config.yaml
n_layer: 13
d_model: 160
n_experts: 80
experts_per_token: 4
d_expert: 32
d_shared_expert: 64
activation: "geglu"
moe_layers: [1, 2, 3, 4, 5, 6, 7, 8, 9, 10, 11, 12]
router_score: "softmax"
normalize_top_k: false
routed_scale: 5.56
balance_loss: 0.00744
balance_bias: false
router_z_loss: 0.001
router_noise: 0.3
n_groups: 4
groups_per_token: 3
init_std_router: 0.00771
lr_router: 0.00146
vocab_size: 4810
norm: "layernorm"
norm_eps: 1e-05
tie_embeddings: "early"
optimizer: "soap_variant"
lr: 0.00419
beta1: 0.95
beta2: 0.95
batch_tokens: [32768, 65536, 98304]
seq_len: 1024
train_tokens: 440200000
steps: 7177
dataset: "wikipedia_en"
Below are experts of layer 7 (counted from 0) of a mixture-of-experts language model. Rows are named router (the router's row for the expert), gate (a neuron's input weights, with its number), up (a neuron's input weights, with its number), down (a neuron's output weights, with its number) and show model dimensions 0-159. Each number is 128 + 32 x the weight over its row's rms, rounded and kept within 0 to 255. Numbers have three digits each.
After each expert's rows: a language model's description of what the expert responds to; "gets" lists some tokens that make up at least twice as much of what it gets as of all text. This comes from a sample of Wikipedia text that the model never trained on. Tokens count by the router's weight.

# expert 32
router:177147084142124126095110138135139140086166143100157122166074156158123122184145089130159138099167098173145165085141053124085093085157108115082149150080106157109167088169104167129182151095171092168080100144171119165134094150097138058115187116115110113096099098146121174086153116091095167160113152089155189089103086091132106162160155106072144166105093097164156165100144102145168163098115162134129154085173168085080128087116151163123099149166101159172151080149153162094134106081148147
gate0:170131135105099135119129141121060158146157143093135142106200133161106085163161147198069172196135071188087116158072086139139168152166112103167087132110156125118110157128141143146118118079125113166126122136125112144077124109095157151162138120124132154172085115123089148125162091137095136189148133098138063145112168113185121134192105103168104146153095141113041157154069143148138141147166036098163127084106178111111117127133148144171124111088093121152154162112043160129127104093119182
up0:074105136130074074077133172136157096084197113193194106106109143156129081140124152162127204094077143076144085129113153119168111123173118130105133145151119128067106112145161118131153161139139098119173107133068150181103152134099112122161050089139094114142104124085134134126128148132125124147133160158084168109113169100134114116128117077148095123168109095155162157139204212146170171119081098071055115174129114133072102154138114169083116147190109113178117149115123144099164114158107135
down0:132201104147113088141132153139121070129146137115144127139148110086151185166124137097144110159129138108143147125126126147108091111097112093166133132077151159120091181110092120055136113142190160161194138171105109139102106163157162120064098124158145119151131139167101187125093099109096129121088096127194086100113156124083147182140188149074133109113080069101102123082111085117153124134088129078208100104144124197206168108097140144083186136144121123116161140093190188127159104147162086
Mixed fragments, name starts. Mixed set of section-heading == marks, capitalized first-name starts in soap-opera plots such as Tr-acy, plus stray hyphens and semicolons.
gets: "==", " ==", " He", " he", " dr", " Tr"

# expert 2
router:128075128099159088113115125091093129140173175087189159161109144172101094135124086215186135132145107138177140124068137078084057121112137098116132129106116147129121130198113146186120143089139147127126099118126076164192127125128033127123147109078101125114145111148151146150169056100113139163071131097166138105099087079132119189165127125136132143068147129188131182099119146157092155097084127164089129141185153123133140100100170147162091137124112144146194136159132134098147068117141176
gate0:123148166074093120110087136102140124175103174140132144117203117128081091084167104158106164164124156145124112133111187150085142132127116106103122120142077131150138129106128140136078082082139108145164144138107160161147151135180111115131134112067111176119055136155149154116181101108059104160100111147143081178147170186161131180124081103136077161131172168154103145158071181141127130167166064126161141121153167067088094138158178149129083138126063097128132161096065126101163126111059180
up0:079128134143110099078179119159165160149170143200178129110129137154109123192147135149174143103118141119123169111066146113126127142165130076143124110177112171090126064167164163122127113128160076098177074132111142145147117138142087198115075103163128098090132129117109123114092138136142103129095169155118120107092144126103078085140080072131071092105072131187167135125207155097105170147067081099087124129118128104152175091148094079108100070176120150181115166086128129095194146129147150
down0:119136112082163084142140133144095101155128155081073140152145111135165117151080173120118096136104150107165123123119131073131124138075095098145157098111166120131142186091090110099130118147168148154100109163123104121111163136140202123034077155142132081161112127073129128145089155131160146077084120090150135126153174162073151182147183167157158162215095074080148141083144121128077148169128167086139102159129104136114123075158121103217169126108094149107130105117112204111125133155183079
Mid-word letter chunks. Short consonant-vowel pieces inside longer words, often after an initial letter, such as ag in collagraphy, ig in Geiger, enth in Parenthood.
gets: "ag", "ig", "n", "b", "g", "av"

# expert 63
router:176130089168151136125100161132119151082156138099175148166099159161167099164124088132164122120163115170127197090152071111075091099116113121093148162087084149100177118145084151145175165092181092144093095133161119160140086156111114086113173086105112097110088074159116177102147139092113162165118145088162179098121103101115095153169146104115147157083095101166158175117160092135194148105113132100152178085175179103058129084118146171116093080167103161174143093148122171085130123081148113
gate1:172170074148159138122104134067137145119153110093156112104075151143104071112096117116144125154118144106144127144096129113099163113159114121112121103152202128093163157128110075191172125149171167099152162139126118133090084147170092160158165106105075127136152160137130213133095128098110104231174167108119090115071171109105140134098108188174164101131131092119106131150074099097120169103124167157197119127112077155079096158097127086141110159081131146109146085079093151133103142092120214
up1:100158131121122175083071124201111097133126134095131124226111110169159151136090125111108111202091140148146151145186184147154167073187178126116150156123116114158098131169102103115106114138120093114096105132095127135103165126153166067162177141100143161194104148108095162124116187131172112097113116198111152123082081146128100131087082118148123148147120088167134107160124105111084120068118165113143086132111117108132067061065055156117113190162099083133126077128127125162152102136128111
down1:113113096142142138166054186185138126088140141111167120200158126131126129183135136143076099141093151149126113104106130113128087135043137152148138135119083149139083159173160169107133154140089109098143099166099183121160143103086130121113137107139097133088117064054203173145132163162106140156179082171100110112117074143089066081160146153100129171153100101191098084121087152066140094201169109132131121080128137072122159131090104102140149117154116159104143149159125103130204130141141113
Auxiliary and linking verbs. Forms of be and have as main or auxiliary verbs, such as was, is, had been, to be, It is.
gets: " was", " is", " were", " are", " had", " be"

# expert 40
router:175175071184142154097103119100092138080141131097169115157082152169168115164126090134154136131155118147128225100132100102079076079120139117125138147086135145112174078154102151121184158096151107160122090113177130157128131166117119095088172110107104112088077094166118180079149155109087168162107158096129164106138107098142098164154140102098135164094110089151163145135166051161129148109111169145124121111188177121037111076130140154124107121161088182172182094138151146078139113094125107
gate1:117140081135181166089139088087147150130106080089130123076076182163133160159075147130142146139145162114179075111135163129113167110162133094144161093140200132124132124105121088165132124127184151131173133131118126108161104143099164147117121153159095122133135211120122189120149138158093123198091123112158079153100121072093131068122118132166196112120189147130106151104096140082085124119119095146198069103084111127101094105059123150185119105077079161117134131067149125145170143107089194
up1:116165191131103184099048145150137143190150137076119152180114152150131126138085138081153117189051146084140145085091142180176106105166144091123117136166132117131099121162181079139167152128109149171131114126081094163099169120135083100188125151094106112156118157105124146112116088145167121155118079173128134098116085111123140082097151130138141131163148039154124140113109120104105119097108157135132087155144161110062111198091062112166114175113172045169110087168167120155144130122139107
down1:111149115130133130198126140215132134171140164126158172121174181112071081142158099119070107186126139150060127152126150116166137104087141144120106120182098108172101136191152183085165154147100110144115064149096182128122133102086093144110130154112115093103142118117181085111124135155102141137159095150121078115140082153122051060136141119080142132153129121164083102074124164124149110124151098110124140077130105103147166094084122104186171140166085211104110120158166108100189091094150104
Later word pieces and table cells. Word pieces after a prefix, such as ass, res, acc, dec, sub, plus spaces and pipes in results tables, such as Top goalscorer.
gets: " ", " | ", " s", " re", " res", " comp"

# expert 24
router:167079087149131125172119116151121160114119141121225142147135149140137117149132074107142118099141073123144165129096103096081122109166131151118146169091085120045143124150106131155159138105178111178113095125123092129145088135114133083105167141092110117120108099180109159088147094095088155135130164110134200074150126103189083216139133122115184150104076150209127163144108081153222134103131128128175130086144149130054126109133124134170061095127088142149160095153162149100122135104144178
gate1:163106111114181126103156114112155125095091097096139090113098146167049126141072114086120142151081146096121024163139177079065134109137119116096117134096149132133108121140148095133093094145168164131140114096162105132128083164130170151150109123111087186164156170146154163126133142130130141170088133064111108092111148129146137112079114189149199089129197181138120143151100160115141187158079172168175102131092103156074120111077122112131110130162055129100117153096087155145171116077078168
up1:144157213093091119087070143187120080089140132086108189170126126166136117123079147113111089207107192097179150111102138161120105067187149109165117112160088110113103118133153073129119152119094149121141115118145163168063161157192095152133163146125135148164094137134111130109093083101138125119145106175156192149058113136117133107082170102132130135151155080077091100094126121138080150086123202095148097167126117129100098103101062133106084180100143100135134138145160172117115082160145132
down1:126108102116134116132152121125110145124145163064100114164128145105088104207118158165114133153163147154111164111131092158154142142096144147150125157120086140094138134157129165146145165097060071124106114178088143140119177115084127118128107157148103129105085103110128116091094174122121131127142098185112129209171066143154029089159103127083142156117085088146065093174116122081161128097137132059104128132104138119149123166073120103186152114139139231145121126153207159111149090169203145
Main verbs and ordinals. Core verbs like was, is, had, were, and ordinals or superlatives like first, last, highest, often just after the subject.
gets: " was", " first", " is", " had", " were", " has"

# expert 12
router:137176108126143118140112124153103163124115105065135102141080172137094117130164107107163128121119055112194146107049103158090085112172115133127154146122127117096141142128107157201138143096146102118095106144097161130137160155084134067103151113111116061117129141163117126141132140065116179151115127120151130096067103087177091170150148102112148141164136132181193114119147144134146158091080205184193157105180165149139183090109137169172073125123107118172174101159151153096079080082195131
gate1:140140103137171168162135129137166168114095138106106065119096167129125113124080110134090110129141119122152082074051122098089133153178144086152153062184100139142150104095099056090162131145197165084116133139114162117098124174143150106120139144134078124133133143159137112162161131139133146180138120098197035175089169058189126120169097193163136120194140151115077100146132079112129132139111153176173067104115097161115127137065160149141120143139131147138113097063131155143138167114127174
up1:100128170105083124111114122164152099132107134103137139149127149172145137208158154110101058178096098071140132158080102149118165059173179105139125117163098095147087133156176114124163158125157153101105097068077172179108137132127081062177101110098087188190123176092114168092158147126121173105119075170123176086101163124130103147100118134143140114166150095122119154094081109166070135099121173108147133160162165140152128112121128168148129192149110045155093082078135135086139123140124146
down1:162142119131119140195166145112141178111146087106156105109115144066105135126157089124116079136153135093074139147121153132152173104063124141184086162120082077130155176223093165105163175161064108151183125148120167121144177098090136115128107101075092114094110144090134140119177172164111157142140131159077082091158084107086079151140100118141072156096092151184145117149121146134098102146173120084148129115115105105123131136095128089148177137132097192170105148132191183091187101143174115
Mid-word fragments. Word pieces in the middle of ordinary words, often after an opening fragment, e.g. br-ut-al, foc-us, renown-ed, p-ed-estal.
gets: "it", "ed", "ut", "ir", "end", "un"

# expert 62
router:158176138129095126144113134124105115090141225124143138143130121166129113137194084098140146166209139137143143048130119115087130058133127078051130108119114135116143082155095170121147213105190117136145106176114109157119130154124132097123175122086098132112123082189145166137176095102090130160113132121154156073134093113110115164135123122083138147121053073157157149128157125210161154102081111112113171091134158083116099058094173146144119148169086161165136092171134142107129112098146120
gate1:123155109086131073162139090086136119083133100090096133115099204149130102054068123080165173133112129101148081082099127136108128117139146142109110130141187161122098089119132122151199170167175175102132170066167112155108114176126163153166133116112101142170121191180143130127139157140121124182081118151125096132096114058145167076122152137138150097169125127177137134077089128113118192051138150133205135111063122134132095141068126085169144145132150129132105136071092176163146140113088135
up1:092122158115124164167088138179125107110121153143128115139115103165118114173075153104135099160112141138095146121128168169115154111167182105095155158126081103136094153131150112076141123113076156129162094097070141161113136165137075115136160160121156105195119105086103148111128095092164138117120057164123158100110107103122078091119105111128105185190193071156150146077095100174110105088091156140134089183131105129072154117088045156160152222101119108187156111112158108141148140187095067
down1:116179100137144138145126169157111104098154120095118169190144112090055149180138136097139088185142202193088115115146137097203114085118151104154074160157128119114099109177101137150123155154146106154132084110113214139117172147126163109135132125138065115144115185093187119129145154089131111098134079120098087106137111158090061109120109169105154147161131099138078093161068112116145078124157119077149111108146130163110120126100159127099120136130126152109067108184176146129217140102189086
Capital letters, acronyms. Capital letters within acronyms, codes and initials, such as NATO, USA, BEXCO, M.F. Newman, chemical formula letters.
gets: "A", "E", " A", "C", "T", "R"

# expert 23
router:179145088141109130101105159134134147068151155110139145180074145147141102177152079144157150097171123166131150094116094124093119100131115109096154171077099156104170087158090170140188154095161115175102085140172111166125083163105130074101182130072101111090087083153114174093155120079084159165112150091169193093125086103135110152161149100093143159083094098169171177132155099136179140109096163137152170081164170100085114081109157179113095130164114153157153076161114164101119112090149117
gate1:132151101081189118169151123103149119169146107096107156106069200108119130122130138084149147101128158135156144140117133139097126106127163117111145165140169183112167078127117081146192112148189183125183141107103145090077105140166163153136163107093111075095150164147139113122137129124101099164126125078115095151063160042127127106143089179119176119201149117127135110156050109105089174096127122156171098079107105135100134157051141136128105146135143167108078116066125153190163170109090181
up1:117187165126111156115061133156160104138167147069089096160125143141133123197085177100133081153131108108159156125139143138121203101139177129141112134147137096155126173129159092118058129127154138149106099135105108135038144164186114062153170148126138157174114148113105131097130171096189115117150049160163125114139084118155120106086157102123109170183155112140100146127139098144133138087075196083120106157131103137087114154125048181135104171125173094112121058113178147133102100133097083
down1:135132142178129102180109165156122125133140126113176132186099145042127067131112059107115093151144153179050096128147133111127128096094203143136085187153104109127109169147140135122121176113082117109154104182072158130093170063106086140098101096198093099134137118087148086133146186162092160131176130142107115122119118153105056085152097119141088166123125114135143141115120132112137123176199110113136098124160115062127174124122135134173120110174124194150150109153182144100185141142124068
Table cells, foreign script. Table pipes, leading digits of years and numbers, non-Latin script bytes (Arabic, Thai, Chinese), and given names like George within name lists.
gets: " |", "1", "\n", " M", "8", " George"

# expert 34
router:177104093130116138082096105146120147083160170107148114171075145165134118180150096133160142109169121150145168084115065149082099100127114100093137156092095139105178090160090172133191169092163109164101096129165107154139093162088143080136181124084101106091085087150109173118162111092083145166133141081149182087117087115138105151153149083071147165117083094160171180105169086140175160110097147143142161107156175102104135107105163186129096116157112181161157069159121166097119103074153148
gate1:142123083109151115133150111109133128103117113067103069104106193174086132123087112108173136158117138113144057117104136137123157100135122123103112130136195148126129117105108073190134113155208166147187149098103137100104087139112177167164184163121072142133134201178142130135154122155175158208122111112165055130098120060127110108085105165154163134168143130118098140103068111113096131079109119165169126100125051138094140117100143119138096101107154141161116159079093139161148191104114202
up1:097162190136080186127071186177124134106144135091098151176137140183148149163051161114167063170136183103125150118092113127140157075136138124142086093195126154137100132212164082087103161108114171147165096069095125105104129140164129134186133146140131130145072166096109150101125115133124153142090116192136124121099125177138143103095114092152153132126136103084128163086136108124113079128109166106115085189161112144090101123097087179157108192166083071149115075135140098135126145146090096
down1:127158075176150118191087110141149154184142102061134145132117098089118141158088101110122080158108106098073158120157132123135154155064158199134126149135124080099081138228171173102150118148103084126145148200117178132173173100116128145142155135138066102133081094090139104150127125137104104121172140145133097134120072146133086062179111144121089173143114134123124110147120157076114145113190125127116162113138108092146124140112150151195150108113093201165084124167181108112184134143136063
Digits and number words. Digits inside long numbers in vote and prize tables, number words such as million, four, three, and the ation of Elevation.
gets: "7", "3", "8", "9", "0", "000"

# expert 57
router:166125121140142136082090109142114165053150118112147137162089177155117105170160095121151138078160106175143146111166085089104111088130104123070151159089074196109149072158107157121193154095175094172090097135178152168163116173105128101118156100132101106099077084134111176117156145089100150160117150094153179111073097108145113136163148117131154170089086079164161171148118096174160152108084156133150146112161156081092128073106158167083118141157084166158155060118134142116079128089171135
gate1:128152085097184141177126108131174096120112092126142138109046159140100138109093169077153153109096128117177082142162142097099120091161131109137129161147198143142101155117090100175149106128153139059163100160163100156086110141128167143139146105129099130173127154130099193123142132168106132144141156153133093136057125026110137097137131176174158124178177088112158144144095129056118146112120171157200096082081070128099125113096143100135095161129089183134150126031125149134138136104151164
up1:171149176112052142104063130166153112148151162124144130160129133140125113156059159075089102188138151127090154115070142144162132080161160130090105096120108123176154130154148101128120153126134128188138103070083145165077172122132081113161097133106132183189092175127085134111126111151140121111122085170107168099149135125181117089088151119164138135169123123161145167091158073166073066095060215131130115175125153117112144087105059155097091180161097090121134095143102133135136102102114106
down1:138134080142137105144075130170128096137135197123152143131155138069079131182093072110106082138095204134100078143125151148146145097077172164123101169125122113121131143140152132089111198156045087164120087183096190141125175124115126100164094128152106110128143156115154128106133159138146147146156148161073129142161137136126031063135129138121141104188115164146082126121100140080124127148171132093131163076100086128169146115074114104161138092147060148155089171145145091110206120108158097
Closing parentheses and punctuation. Closing parentheses after ages and dates in biography infoboxes, such as (age 58), plus commas, colons and ampersands in lists.
gets: ")", ",", " |", "\"", "\n", "),"

# expert 6
router:173122071140117125092095162119147142083143152101162116159082144161142111166122098119151133127174115167131193097124075118089094098126123113079161145088103168098176089177088168145175149093160113163081101136141131169141096157105156068115180101077109130102089077166102176087159102095099166164120159093151174096109094088134108139150158102067153178098107100153161175129165081147198144102097149137131151097172172104087140085113154183107103120171087166165156083138125163086115117090152149
gate1:160202056108152163166132148091167133125111115097096084069104149166065096116091125108147109132122138126140089148119126114088153083167131091166113149154204161077089098133061109136197136154183159164191120129112162103150089136150173143168137115154097115121137157180122154126136126170112165154154154058132090114050139113140103063054088141161173116130121131092177122139094134086135150130147173157179089098112136114110098121096088108165117156137097120111121113066122131113106134124112199
up1:116137195137093168100083140151108127145155126108131140158087149129137119158104155106101109183096127096146117113192162188113143066194138111159118138150156175190121133129201089115093147130101161166130091116113139163071149125133135092155151126114108164210099184075142139099104081138180108142104087170144158104157095106148085106103137162144146121174092116159092159107107128139080122096090158116111104121137142097117125090109049125172105208129122061165078050143120081143167118142097093
down1:097132146122146076145157136183117160111146123095134113147109090113077096188114070129182101196123120104034105147146152135164166152120164177154103147109084135144070130165145125110113145159111073116112096182103205136131160101132130141110107146153090151151160122094159111119133125168138142101150102166108116068159090157081064115198108120147128151110103118151054114117085187069146161125147108079133133106108097113144152117083144134170176132121148168158146100212127097122156106161179061
Institution words, table rows. Nouns and word pieces in organization and role names, such as Committee, Commission, Profess, coach, plus line breaks and cells in lists and tables.
gets: "\n", "N/", " name", " season", " Committee", " form"

# expert 7
router:172137087132119103122110097123124135091136179120145166170107150142116122159145101118147174121160119175142125090177117105096121111161120111104159152086107120094137070185105156107181164105198158184136065121180103169112141130105097128139169129087085091087054084156132170065158089083049162138144146101170173084142102112128076145135202129079147161111112115179141144130141129179152124108082182114152166091139164111117097105116134147090089114171110189142150084199110152111129103120135088
gate0:114164163089138110142055090103079159165135123119100144158145093164046139095172136186053169195136134157097134148109196127061184110141118067111082150102165119138136100123137120132091143110099174113152129094144116129149110141079171145162158143140107124114125186145149135105163124115098152148080147088111144145105125128138128123151168087076089137149172136086088183132069128193091168205168098137145109138097164123127101107181148088127100083103084149187139164127100167120123140101082152
up0:157084118167145095104183141111162107092189196162127151113201111097139141183150140121153137128139138065119094077102119118117116068159083129101130150164083148129109064151140097160172147114138085109185137134093180152064167128145085105139093145140150057118163148113104117189138109123198136128084157128124101112110152120112118088170142087087104087148099106147158109145164162130163092129064069141110085194150137154133093135172145177106097070163141139163132103126134103100177115188161160
down0:102124105146159114142133207162136073092141156086091090118104120135138147151095142080153105142092114105137119120110137098144166098111127187099149113078097168126076177159095100091133130156144128159166144138165151177065153138131147178054067107146113127108140097144099149129090116149131071089076148106176136136143143120101168169132175129146172092137118095126153098101074063135115149116085130092205138152131038107197157141078154151172183138145155154091153138122163138133138129206158080
Determiners and possessives. Articles, possessive 's and possessive pronouns opening noun phrases in prose, e.g. an, a, The, Schemel's, its, his.
gets: " a", "'s", " an", " A", " The", " An"

# expert 27
router:157095078151180136144085101108112123105196202083151127168086177152154104121155100193140165116160115161126160059139149100111132105144106120103154124124118103123115056148088164101146147112154162140119104115184157157148130154096130117125110157123121087143129103143110143119133110099126183170124158126156172111126067104173088116149153132083196157110050149158124120109133103126126134125123143133174143128146194072045131043069149141102105138157068184125158074134160178085135078103162128
gate0:113124142107118080170086149112119109152106128094138123108183122128118083120166109188087176181103100166097126152121166122109152118168090114106096148083169097138126180121136109201124131108132084139155137120102164207137113100062175159150143136107132152170072148163092139144156098094073142148091145077095095138126166147162076183119088135143079194152108152143112119125090118131172188170148044118102127129140148055091125144188135157143180120097069121161142129146085178097104102130093168
up0:089139123105084145048172150168159157130117101202145122135119138156134116135174159133120132107093067103160159134112129102139110114129144146113124117132110140060148063148136133179140109136086103125189140137119166122170154122119093141149051122182118099086152109050118148132080122151128124089161157111141115107120134106123098087174077079140133112144066087155166116115165158137150161125099089157021089235110137130139118160095110147129128117143125092187137132137111136078174074192159161
down0:134179115134149129130155171162129079148134116058141085156099110106144167170150139085078097114163085111162096143140149103157142128092106077108163120117109140093098182138128107093130074196125204167155115190091114143070084179115194133083154066154135088152125115113150171120109135116116108148077115120141122159136130150115117152110167106181148112049112075100119109092088108133084160115102148046178073144140170152156163116119133107126148142138152176125151160101116143126195150151193075
Hyphens and dashes. Hyphens and en dashes in compounds, scores, ranges and codes, such as 2-on-1, room-to-room, UTC-6, 0–1.
gets: "-", "–", " | ", " ", "/", ", "

# expert 15
router:166165109117104123171103185116126132113146182105162126171092137155184116159134108127157177127156124176143137093130088116099098095190123074072147148107117147108173055157082143114170184098157155151104100160180126143183103158100095054122184108110092091093080078166132163116137124081123188147121134097183163081115098085126127160176140085065123154098104093159166188113186091143141148118105117152138152064150181085087122085112132134143101109177138126132143112124137168091097120114136118
gate1:185115119113127127101160097117155054108141142118172073144155184136118104161008181121164122151077119117121058121122132112096149155200119104144136156155190166105140112160062080164147081160146166132130121099121152135120095153144128170131145138116110137159155173182130179087137132124121122187128088125138106191150163100163131088114116149129172112170166155148155150140077106115113170113102099159174076072107067117097096098110093100130080119089141077137142162096133146102104145086110169
up1:174140153115103123110076159151095144072162131105092135177156103134137139141097169134079097174116143148125172125055130144174150098195171112142136141149131134137115160168130068102122144115103147181086096071137161116108176132165087096185174130093117142175124178099085138084109101068166136113198048133165120124123090151151152117073143116082155153169139065146130154063111121156097154120119168110096160172162107178066111114131083144158121166116102100154121149129154054126148149129106083
down1:096201124133126099132076122203127131170116170108119138156167118110110134180134094169124090158144177160073138158100165150168091111072106180142100146112123122167062099206129138097171159142138084116120151151090149108111138130143129125099106089154068088122096071104147158109127117129072129109170117127116106100153056147106098075163098146137163103156123151170128123112063150082137093164183082104102138179145154096112153166099153116161166107159090176133110121207153055122115138159164102
Word-initial letters. Opening letter or letters of a word split into pieces, often after an article, such as d-iamond, d-irection, D-übendorf, V-ishwaroop.
gets: " d", " D", " b", " c", " B", " f"

# expert 21
router:183139082133117118087106148146129130078162163101142141165077153156124100179144089118163149122172111171138182110114072118089095080157121108080154168099111147097163105150083170125180155092169102177088088133168113158142104161101113097100171100094102122092089096163111176098164113084115150167114146096174185107112090094155118145156152088093135166081091080167153164116170070143167153102104159135141172089166172088074137074118158164115086142152102161172146081166137156087130108085145131
gate1:145164057149169136118147124174142129125085116102100145103127198153074113110106129067136146107101140125170080110153103090109146104169133155152116141162196169082115113132070125148156098140155135139140121133143136136144098169157175134125163118149062100084089160170111128133140111177143116178100092127179109166078171042137138100064109121191162098119160128108114130119096122122106127113101156148217094080107114151062133108089141148148092177096119201166130154066118113112161105100072171
up1:101130161141104162116071147197143130101118113118084111168079117174127145178093137120154098173123186130130148153134122134117173137158154093111115097115116098172076140144195114158123152133131145169151138134090168156099155116142084087184169121127085137179122181082141150119075143150126121131132073201125146110132075105162093066104185119165136143172151115150133144091103125121088130087080182092099073159178111110075100095100069130147121154111122100134109016145176099144174112127083106
down1:092099077110113067160067123156112169147135153098146113192109111082122129185079135132104084157098191173088128092146142117126097156060184184154153160153149101073124150166136171131156183149049120150114094137114167127105211137115136138112133157131097117086138139091121118149105149165137145146152095158150106160126067127142069122167121098117097110132073172160072118173099171076112106105140099116146128121166133095101168107106128127172135095163143228131117117150107113133176099114146075
Years and school names. Year pieces after 2 or 1, such as 2-012 and 2-021, plus words in institution names like County, Primary School, census.
gets: "2", " County", "013", " School", "011", " group"

# expert 14
router:169140165165166104151096106159134156111129141095154083140094161203113155148171105116131139114192064137141099121084105130125041110155090069142133165117124136061131095120118137190135137098117128162138111173149125174137067126113149150058165112122097125115091077151070189144178120124057144181115158105115135110134111060122095169135114123141155158121112106121127130061135110197167167120113127188165118062165119140121162119126135142155098120123085178183150111163164120060137137131167113
gate0:107147142108121147114038148079135183143146190105102095130145156161118101107157133152103163149088120148096111142069199131126180169115107122122074152143176073106160147109152131150076135118153119138192138065094120170154120131133158102150121159112112170145077111112113189140133148100072127125134103102129086096108133145185084151136098147161106130128142140139080168178054108103171155152191063170168143149117144166107118162133121109091074142132122147154084185129043152110131165068090151
up0:060107138145118155085139105166143133111152125159184090114163106127116132103146134088168117082087172098122130119131154106120120080152177107162110173146124166134132160177088113152180123061189089056173122140058163167128141139122107135179034115134131134133109152089121137127095152166160144118108137115110133093098142118113099132139119148112111145123091139135176080113135129132207168150128075112098155153088157098111087173104089111078158162194153090219160146063077106132148083162150155
down0:097183128130097107137119182133099122132118113065090121131089117101132167141054161120137120098117139120177137109115101093138136050107103094190144089091142141086141194112077137046154080136179140127119065166126138120137101207109176105094115128239128115122143131109115139149137106132151155146066139072186149115088157151105131125135126151170178148134111063101155075124082133137131169124124132107213153102139104161144132128132090153119149109137151152118181171090153162101168128147163097
Infobox field labels. Labels and headers in infoboxes, lists and tables that come before a colon or |, such as Playing career, Matches played, Seating, Year.
gets: "ing", " |", "-", "ation", "==", "areer"

# expert 37
router:164164078114187079187085121087104156131164157135136116147105115125120120159168125112175145149154056117159148082151094127101133116162116100069178141097095146060141051127112134122149161098130081172118095206135127185129127155103146090155170141101125129083124092159118155103159114085065163143103129096159132092110084106140080187152151110110156163130130064135162148118140092125152145092134194131192124087114137131126128098091181144113118159137144144156142110120177120067105111144214192
gate1:150157099099177111174158108114164151132119136111114131079084199112107124148084132102204104144096071108132121140111140085121178124146113097128101131150177214117116119167107076136178125144182145121175120152131119162104126121105142190132136169090088139145123180143165153111155090119095083135155097129114087141079157070090083107089110187187142124158168119130167131142101122119113159135148170139150074109099100121093101105015141121165092172083088153127137092055134144111185127126121166
up1:120152186144098121140101182158180070138094111124191124164104118096166150139138166142102092185143099141126162132115110156162124045142167116135101163152096115160156105163188108100116157084102126158136094124106168111088175167169135089161155114105111130161111124121091188093071154082140123114147098201133159161126153155161123041102157103155114124156121122100143167078141081099090094044106180142124094106178121112099128138118080141176097185140119075163127076082148126174102121143122108
down1:151086160109136166173134144087134143108166130138133121186142149071087123129109111143111100186118111113094108185142154150159128162078206156154098143070107106145126129160103141088121179139092121130118099169103150162120137085100159140113146158105081113096137083092181194125153135153166136185125107146112097113127086139099098048195138124157124153126131128148061112095046161101144109168136088184134122073170073063131133189120096115197152137134119179152111113158154114117176117112099072
Section and line starts. First token after line breaks: section headings like ==See also==, list items, new paragraphs, e.g. N-otes, In, An-yone.
gets: "\n\n", "M", "S", "N", "P", "-"